Weights of a small mixture-of-experts language model, trained from scratch on English Wikipedia: 2 picks a token, 414M tokens.
Below are experts of layer 6 (counted from 0) of a mixture-of-experts language model. Rows are named down (a neuron's output weights, with its number) and show model dimensions 0-255. Each number is 200 + 40 x the weight over its row's rms, rounded and kept within 0 to 999.
Before each expert's rows: a language model's description of what the expert responds to. This comes from a sample of Wikipedia text that the model never trained on.

# expert 37
It responds to: Infobox field colons
down0,258,220,212,214,170,125,142,170,228,213,211,171,244,165,192,184,240,210,181,217,120,154,239,246,176,182,200,157,171,225,214,216,118,217,163,238,242,265,260,200,193,160,293,183,188,192,196,194,147,284,222,171,200,123,157,177,174,185,176,240,213,207,193,220,195,194,217,197,223,212,198,257,158,196,229,225,123,206,269,160,200,171,301,230,204,250,205,181,231,279,169,280,202,234,208,204,136,252,215,251,232,222,258,239,255,179,157,234,185,191,187,271,170,248,201,155,203,196,277,230,228,267,184,209,151,205,258,116,242,214,205,184,262,176,206,214,195,187,243,207,199,150,160,64,119,209,245,155,202,226,280,116,267,245,186,246,188,208,174,127,215,213,205,234,277,213,138,234,174,192,213,107,203,227,203,222,141,217,171,192,263,201,167,122,183,158,226,180,222,165,193,142,241,239,174,254,112,135,168,227,192,147,168,282,234,237,199,203,168,212,239,139,171,196,228,194,169,166,166,121,221,153,196,172,190,198,192,217,188,225,183,308,208,218,233,216,253,213,224,237,219,236,252,190,214,177,206,162,193,192,164,196,152,242,165,234
down1,234,225,209,211,193,193,221,243,272,184,139,216,267,188,146,163,265,182,205,186,137,135,266,217,227,205,250,183,278,207,246,236,227,201,189,224,225,206,236,162,219,208,195,218,184,251,248,165,178,210,156,210,191,177,272,227,218,177,139,209,151,211,225,173,216,274,237,132,174,150,211,217,189,139,219,185,199,195,214,145,157,189,197,229,221,231,254,179,209,225,223,178,134,238,198,230,190,148,161,202,202,204,277,213,249,194,313,224,100,128,238,196,196,257,168,179,209,250,240,102,167,247,128,210,292,230,256,229,246,233,164,165,161,143,289,242,231,236,200,144,188,196,270,176,246,203,227,198,242,228,299,191,190,226,233,221,224,170,164,187,217,164,194,231,195,182,189,208,132,186,183,203,171,190,234,250,203,147,215,245,231,253,235,178,235,203,180,207,178,237,157,298,144,217,156,194,236,173,93,218,165,219,224,188,179,179,118,215,185,199,251,232,146,114,213,182,154,281,206,218,231,175,154,174,168,256,168,275,203,166,217,270,170,186,168,263,150,204,213,159,155,203,148,227,158,265,227,150,269,160,249,233,234,176,146,203
down2,198,157,164,209,233,159,208,212,200,129,216,224,148,259,185,170,213,209,198,213,203,189,226,247,188,201,178,195,172,204,228,181,166,218,243,221,183,235,207,250,256,200,234,247,197,119,243,165,201,177,203,183,174,177,210,118,191,186,196,141,200,161,226,159,147,155,238,234,188,140,201,86,266,167,217,190,223,210,184,225,166,261,134,237,171,168,177,273,187,250,181,213,212,163,156,181,181,256,202,346,195,242,195,257,172,195,288,200,260,154,152,191,102,175,141,218,247,181,233,237,146,242,194,226,104,227,205,247,190,203,233,150,156,160,230,214,183,237,222,142,214,140,234,196,234,138,209,164,136,191,214,260,222,141,171,161,185,183,188,205,210,173,174,191,232,235,131,169,325,78,172,175,211,156,182,195,164,252,128,146,234,184,212,182,236,125,138,152,181,212,141,214,172,207,227,171,244,230,225,218,231,190,228,234,217,109,319,213,191,183,245,251,216,160,149,170,122,196,174,259,174,171,152,180,204,186,179,187,206,234,220,159,237,173,203,178,184,212,234,221,201,204,147,143,262,243,274,216,178,210,245,173,175,220,212,223
down3,173,193,239,187,224,108,245,221,187,223,247,246,257,238,188,198,158,164,307,193,184,210,146,223,202,223,257,165,207,195,204,247,235,253,242,216,170,146,211,217,165,205,257,262,226,209,146,131,230,230,275,211,135,197,163,140,257,255,224,218,255,223,190,210,198,256,187,268,187,221,247,232,194,241,222,234,215,223,257,227,182,191,151,156,212,209,133,107,247,201,276,270,117,215,243,234,184,155,166,162,249,206,241,185,134,196,183,225,158,192,216,193,186,164,214,158,190,232,188,213,124,254,190,248,193,248,250,175,222,219,287,149,235,201,239,206,257,266,156,213,162,218,164,215,218,293,223,99,147,155,206,184,237,177,157,206,243,202,244,166,156,155,193,166,227,245,274,227,273,209,238,170,142,219,158,163,201,207,141,249,195,192,243,142,156,205,171,145,193,129,105,262,179,219,219,243,171,223,172,187,223,157,263,217,127,155,256,208,210,186,242,126,133,208,267,151,179,170,212,190,198,269,165,207,211,235,137,177,180,214,211,179,191,172,159,183,204,255,214,182,271,224,229,240,202,224,183,206,175,176,258,138,233,218,202,217
down4,194,212,181,176,247,230,176,186,246,193,240,253,134,265,211,135,158,224,263,258,235,179,208,247,263,190,172,242,219,175,211,170,241,225,172,148,179,125,168,222,230,165,150,192,201,193,208,148,219,184,248,166,181,205,119,171,196,200,245,240,230,189,128,176,220,192,166,236,215,254,214,261,198,170,157,217,147,207,187,215,232,182,192,201,225,170,160,227,176,232,118,199,152,180,194,194,150,249,221,213,157,127,283,164,205,271,203,201,212,157,231,141,182,227,286,250,204,189,173,210,190,190,231,207,278,161,166,213,219,164,244,261,156,233,218,198,172,188,134,219,193,221,197,175,169,278,243,243,216,177,136,173,183,165,159,237,211,256,204,204,166,173,149,251,205,286,201,149,89,191,194,173,184,130,289,184,201,236,204,163,243,200,116,228,192,220,150,203,169,71,141,184,213,198,211,267,136,193,151,130,201,238,162,240,152,174,191,158,299,218,134,188,178,152,237,213,149,221,185,168,201,235,198,187,190,159,152,289,190,113,269,265,208,178,158,137,259,168,186,190,183,171,239,204,212,124,168,256,227,188,212,240,132,205,225,217
down5,281,229,239,223,252,233,213,182,223,198,194,184,207,207,189,182,249,218,233,277,216,182,206,155,191,252,237,311,230,163,194,166,197,201,180,202,230,193,227,250,136,240,257,196,211,216,188,273,203,218,209,215,235,241,267,139,193,198,216,120,186,136,218,177,165,84,154,173,172,178,320,215,210,219,233,219,223,244,215,223,179,287,246,183,175,180,214,271,243,195,215,199,223,288,192,246,277,199,219,253,174,198,194,242,159,162,172,174,211,204,195,205,278,117,172,255,189,236,159,226,242,332,160,157,170,148,167,182,238,244,227,127,229,177,220,186,189,173,202,177,165,249,231,215,240,188,173,193,222,216,218,240,181,258,234,181,231,204,222,204,207,148,220,250,219,147,174,209,128,145,253,289,169,196,248,197,196,228,130,177,235,140,184,239,247,177,189,199,193,130,195,158,110,203,217,157,205,243,228,193,246,115,179,153,172,257,242,150,204,157,199,271,164,241,219,182,240,192,152,151,179,226,187,228,221,174,176,234,216,208,205,205,138,179,219,229,174,188,184,172,193,183,102,205,209,159,250,163,174,231,182,107,245,179,205,307
down6,193,245,211,220,143,111,208,77,232,150,144,166,292,202,219,211,192,241,134,198,245,197,159,185,228,218,184,220,168,232,220,232,167,205,167,179,216,210,237,217,178,225,176,142,234,176,244,158,197,178,157,200,204,225,299,261,131,136,258,169,188,176,177,200,247,207,206,317,216,224,263,284,137,215,140,223,278,203,265,250,282,226,156,211,154,252,219,268,161,173,240,229,186,168,283,260,241,180,198,168,211,184,167,236,144,198,169,210,239,199,182,235,233,157,208,179,117,241,224,125,170,251,145,146,245,189,195,122,158,200,221,219,242,259,147,197,182,237,141,191,222,232,220,194,291,161,194,224,188,180,185,227,166,247,173,209,206,206,263,168,256,188,159,163,205,135,154,181,211,97,188,126,245,213,204,174,120,187,142,217,167,142,219,216,194,239,207,238,229,203,127,203,197,193,223,158,227,171,227,275,305,213,233,204,204,216,199,224,178,213,196,187,214,217,173,175,207,275,217,255,268,205,156,151,184,191,213,258,260,220,173,182,214,175,243,214,243,205,201,193,184,225,217,208,266,221,222,178,207,168,185,225,141,158,197,169
down7,230,94,242,168,193,270,238,205,193,139,248,212,180,186,173,157,244,146,226,276,262,132,222,212,246,194,247,273,185,211,136,235,197,225,257,176,259,202,169,216,144,254,155,163,159,222,259,239,233,155,229,139,271,188,178,228,173,250,233,172,171,203,179,223,145,241,179,222,128,206,174,227,220,192,230,147,287,184,178,160,185,231,171,245,252,244,133,103,284,200,204,243,210,228,162,147,190,180,166,179,133,172,199,164,224,251,234,136,240,162,236,234,184,218,252,198,223,246,193,147,201,281,161,254,145,165,250,201,176,189,215,146,188,209,269,225,161,132,215,261,247,199,204,243,215,183,258,188,202,131,189,113,127,230,224,160,260,203,203,208,176,217,245,184,230,213,213,221,79,199,183,174,230,174,255,230,146,191,155,156,193,264,162,188,177,224,170,179,243,230,211,283,211,200,202,95,247,226,194,204,208,189,137,201,185,250,245,201,201,203,127,131,150,246,206,198,166,196,209,208,236,215,191,202,242,204,159,301,164,242,235,221,191,256,227,204,233,233,197,170,137,188,178,203,200,216,245,195,246,203,220,175,169,231,213,253
down8,145,248,228,161,209,185,134,200,269,184,185,228,207,206,168,215,174,239,131,201,226,226,213,235,233,250,144,202,185,174,212,156,220,151,193,121,243,215,167,202,198,229,260,218,176,204,205,274,196,251,181,284,148,187,210,214,171,215,200,197,144,180,203,132,181,184,202,137,204,250,209,244,163,206,191,151,260,242,133,158,266,210,218,154,228,252,216,242,223,210,160,246,154,196,190,205,230,163,245,204,189,207,146,210,193,234,161,212,234,151,199,174,139,236,221,167,236,187,295,170,183,266,138,194,256,217,232,213,260,187,154,239,145,141,107,238,160,240,234,171,229,150,284,250,187,143,166,229,168,208,213,219,228,161,199,142,198,237,254,208,267,232,103,209,206,235,178,115,99,225,185,244,217,197,212,231,244,173,232,136,185,221,193,194,286,195,270,180,218,167,186,214,177,241,218,228,211,216,164,195,123,175,166,298,242,159,236,123,148,204,201,217,217,250,195,169,190,217,133,207,273,196,177,195,223,158,285,178,159,234,164,221,127,146,201,295,242,236,209,164,236,156,199,210,189,254,189,240,238,138,157,187,272,252,145,162
down9,202,237,244,229,177,267,176,198,199,147,173,191,211,174,138,161,177,201,241,247,183,125,167,231,184,152,231,201,211,143,230,223,232,208,218,173,170,191,155,239,140,229,284,199,251,167,179,293,183,260,95,190,186,135,229,199,309,186,218,220,200,156,222,196,207,192,204,232,262,246,242,230,212,149,203,210,202,208,232,176,190,127,164,215,89,237,238,197,148,270,208,111,160,220,252,241,180,205,149,131,247,274,235,194,220,244,157,232,213,241,221,159,201,231,192,194,230,155,255,196,173,83,150,227,222,188,167,197,247,214,173,141,157,216,249,122,121,235,211,160,268,239,179,180,195,224,147,150,214,136,166,175,224,177,163,153,242,173,151,164,278,185,230,251,207,198,177,227,249,160,132,240,147,179,191,176,163,200,199,253,244,175,197,195,168,190,258,222,238,186,221,170,227,227,152,174,170,190,182,232,235,217,230,214,213,155,180,210,218,230,154,210,188,208,167,317,144,228,180,255,219,267,176,238,178,228,176,152,256,262,230,252,267,245,157,218,263,164,116,248,203,259,223,219,164,152,160,193,209,216,199,186,217,149,174,189
down10,231,189,175,182,202,248,211,181,260,179,122,251,270,215,278,204,195,209,201,270,196,200,166,222,172,225,138,224,251,237,242,260,199,154,193,140,128,196,147,220,187,292,178,218,260,199,243,247,230,229,232,280,151,167,188,212,151,121,273,158,181,194,171,231,216,180,190,277,211,185,184,279,198,143,291,190,249,133,191,225,214,240,157,169,225,245,177,156,199,174,222,298,280,268,182,131,168,193,217,203,235,154,166,190,201,193,173,173,223,208,220,199,145,161,178,216,259,258,180,157,207,240,196,151,207,215,229,226,144,149,204,201,259,218,246,209,107,175,119,202,128,165,267,252,237,210,223,231,251,156,212,222,163,196,225,195,176,183,220,261,146,191,169,171,204,263,241,272,232,190,281,200,249,276,264,263,229,180,211,180,203,135,220,227,221,213,230,241,254,187,192,206,210,196,236,186,219,173,239,199,190,162,220,188,251,149,242,226,192,217,188,179,200,187,147,174,240,192,245,267,283,168,218,214,225,212,169,129,215,163,256,140,225,182,179,203,251,208,223,178,148,209,191,109,220,181,203,226,188,257,187,183,294,259,160,139
down11,239,206,246,218,156,257,159,178,145,196,156,222,213,197,202,228,181,176,214,212,192,141,210,204,217,218,190,190,174,217,246,191,232,136,188,219,244,200,140,239,164,183,225,241,219,116,181,218,145,139,209,153,212,211,254,185,190,213,116,259,299,170,165,253,208,232,231,147,194,203,209,252,170,204,233,240,262,184,171,215,204,178,235,190,125,145,147,241,191,230,202,218,180,219,195,279,225,212,191,187,272,222,242,281,255,254,173,153,179,191,138,238,231,168,131,141,169,194,220,149,182,192,187,132,212,191,109,243,252,250,189,228,235,190,197,226,135,254,247,162,151,173,142,192,221,165,258,256,282,214,243,190,242,277,209,200,235,256,129,166,241,200,157,226,106,148,141,175,305,171,171,185,278,129,253,220,210,141,200,236,181,238,195,160,273,212,202,148,163,252,206,169,197,168,187,193,234,202,182,169,172,183,183,215,237,280,183,258,139,201,179,261,150,224,221,186,221,141,190,111,201,171,252,205,223,187,174,222,272,259,222,187,240,236,174,227,174,202,204,330,203,170,221,130,187,153,207,164,162,230,180,174,199,215,198,171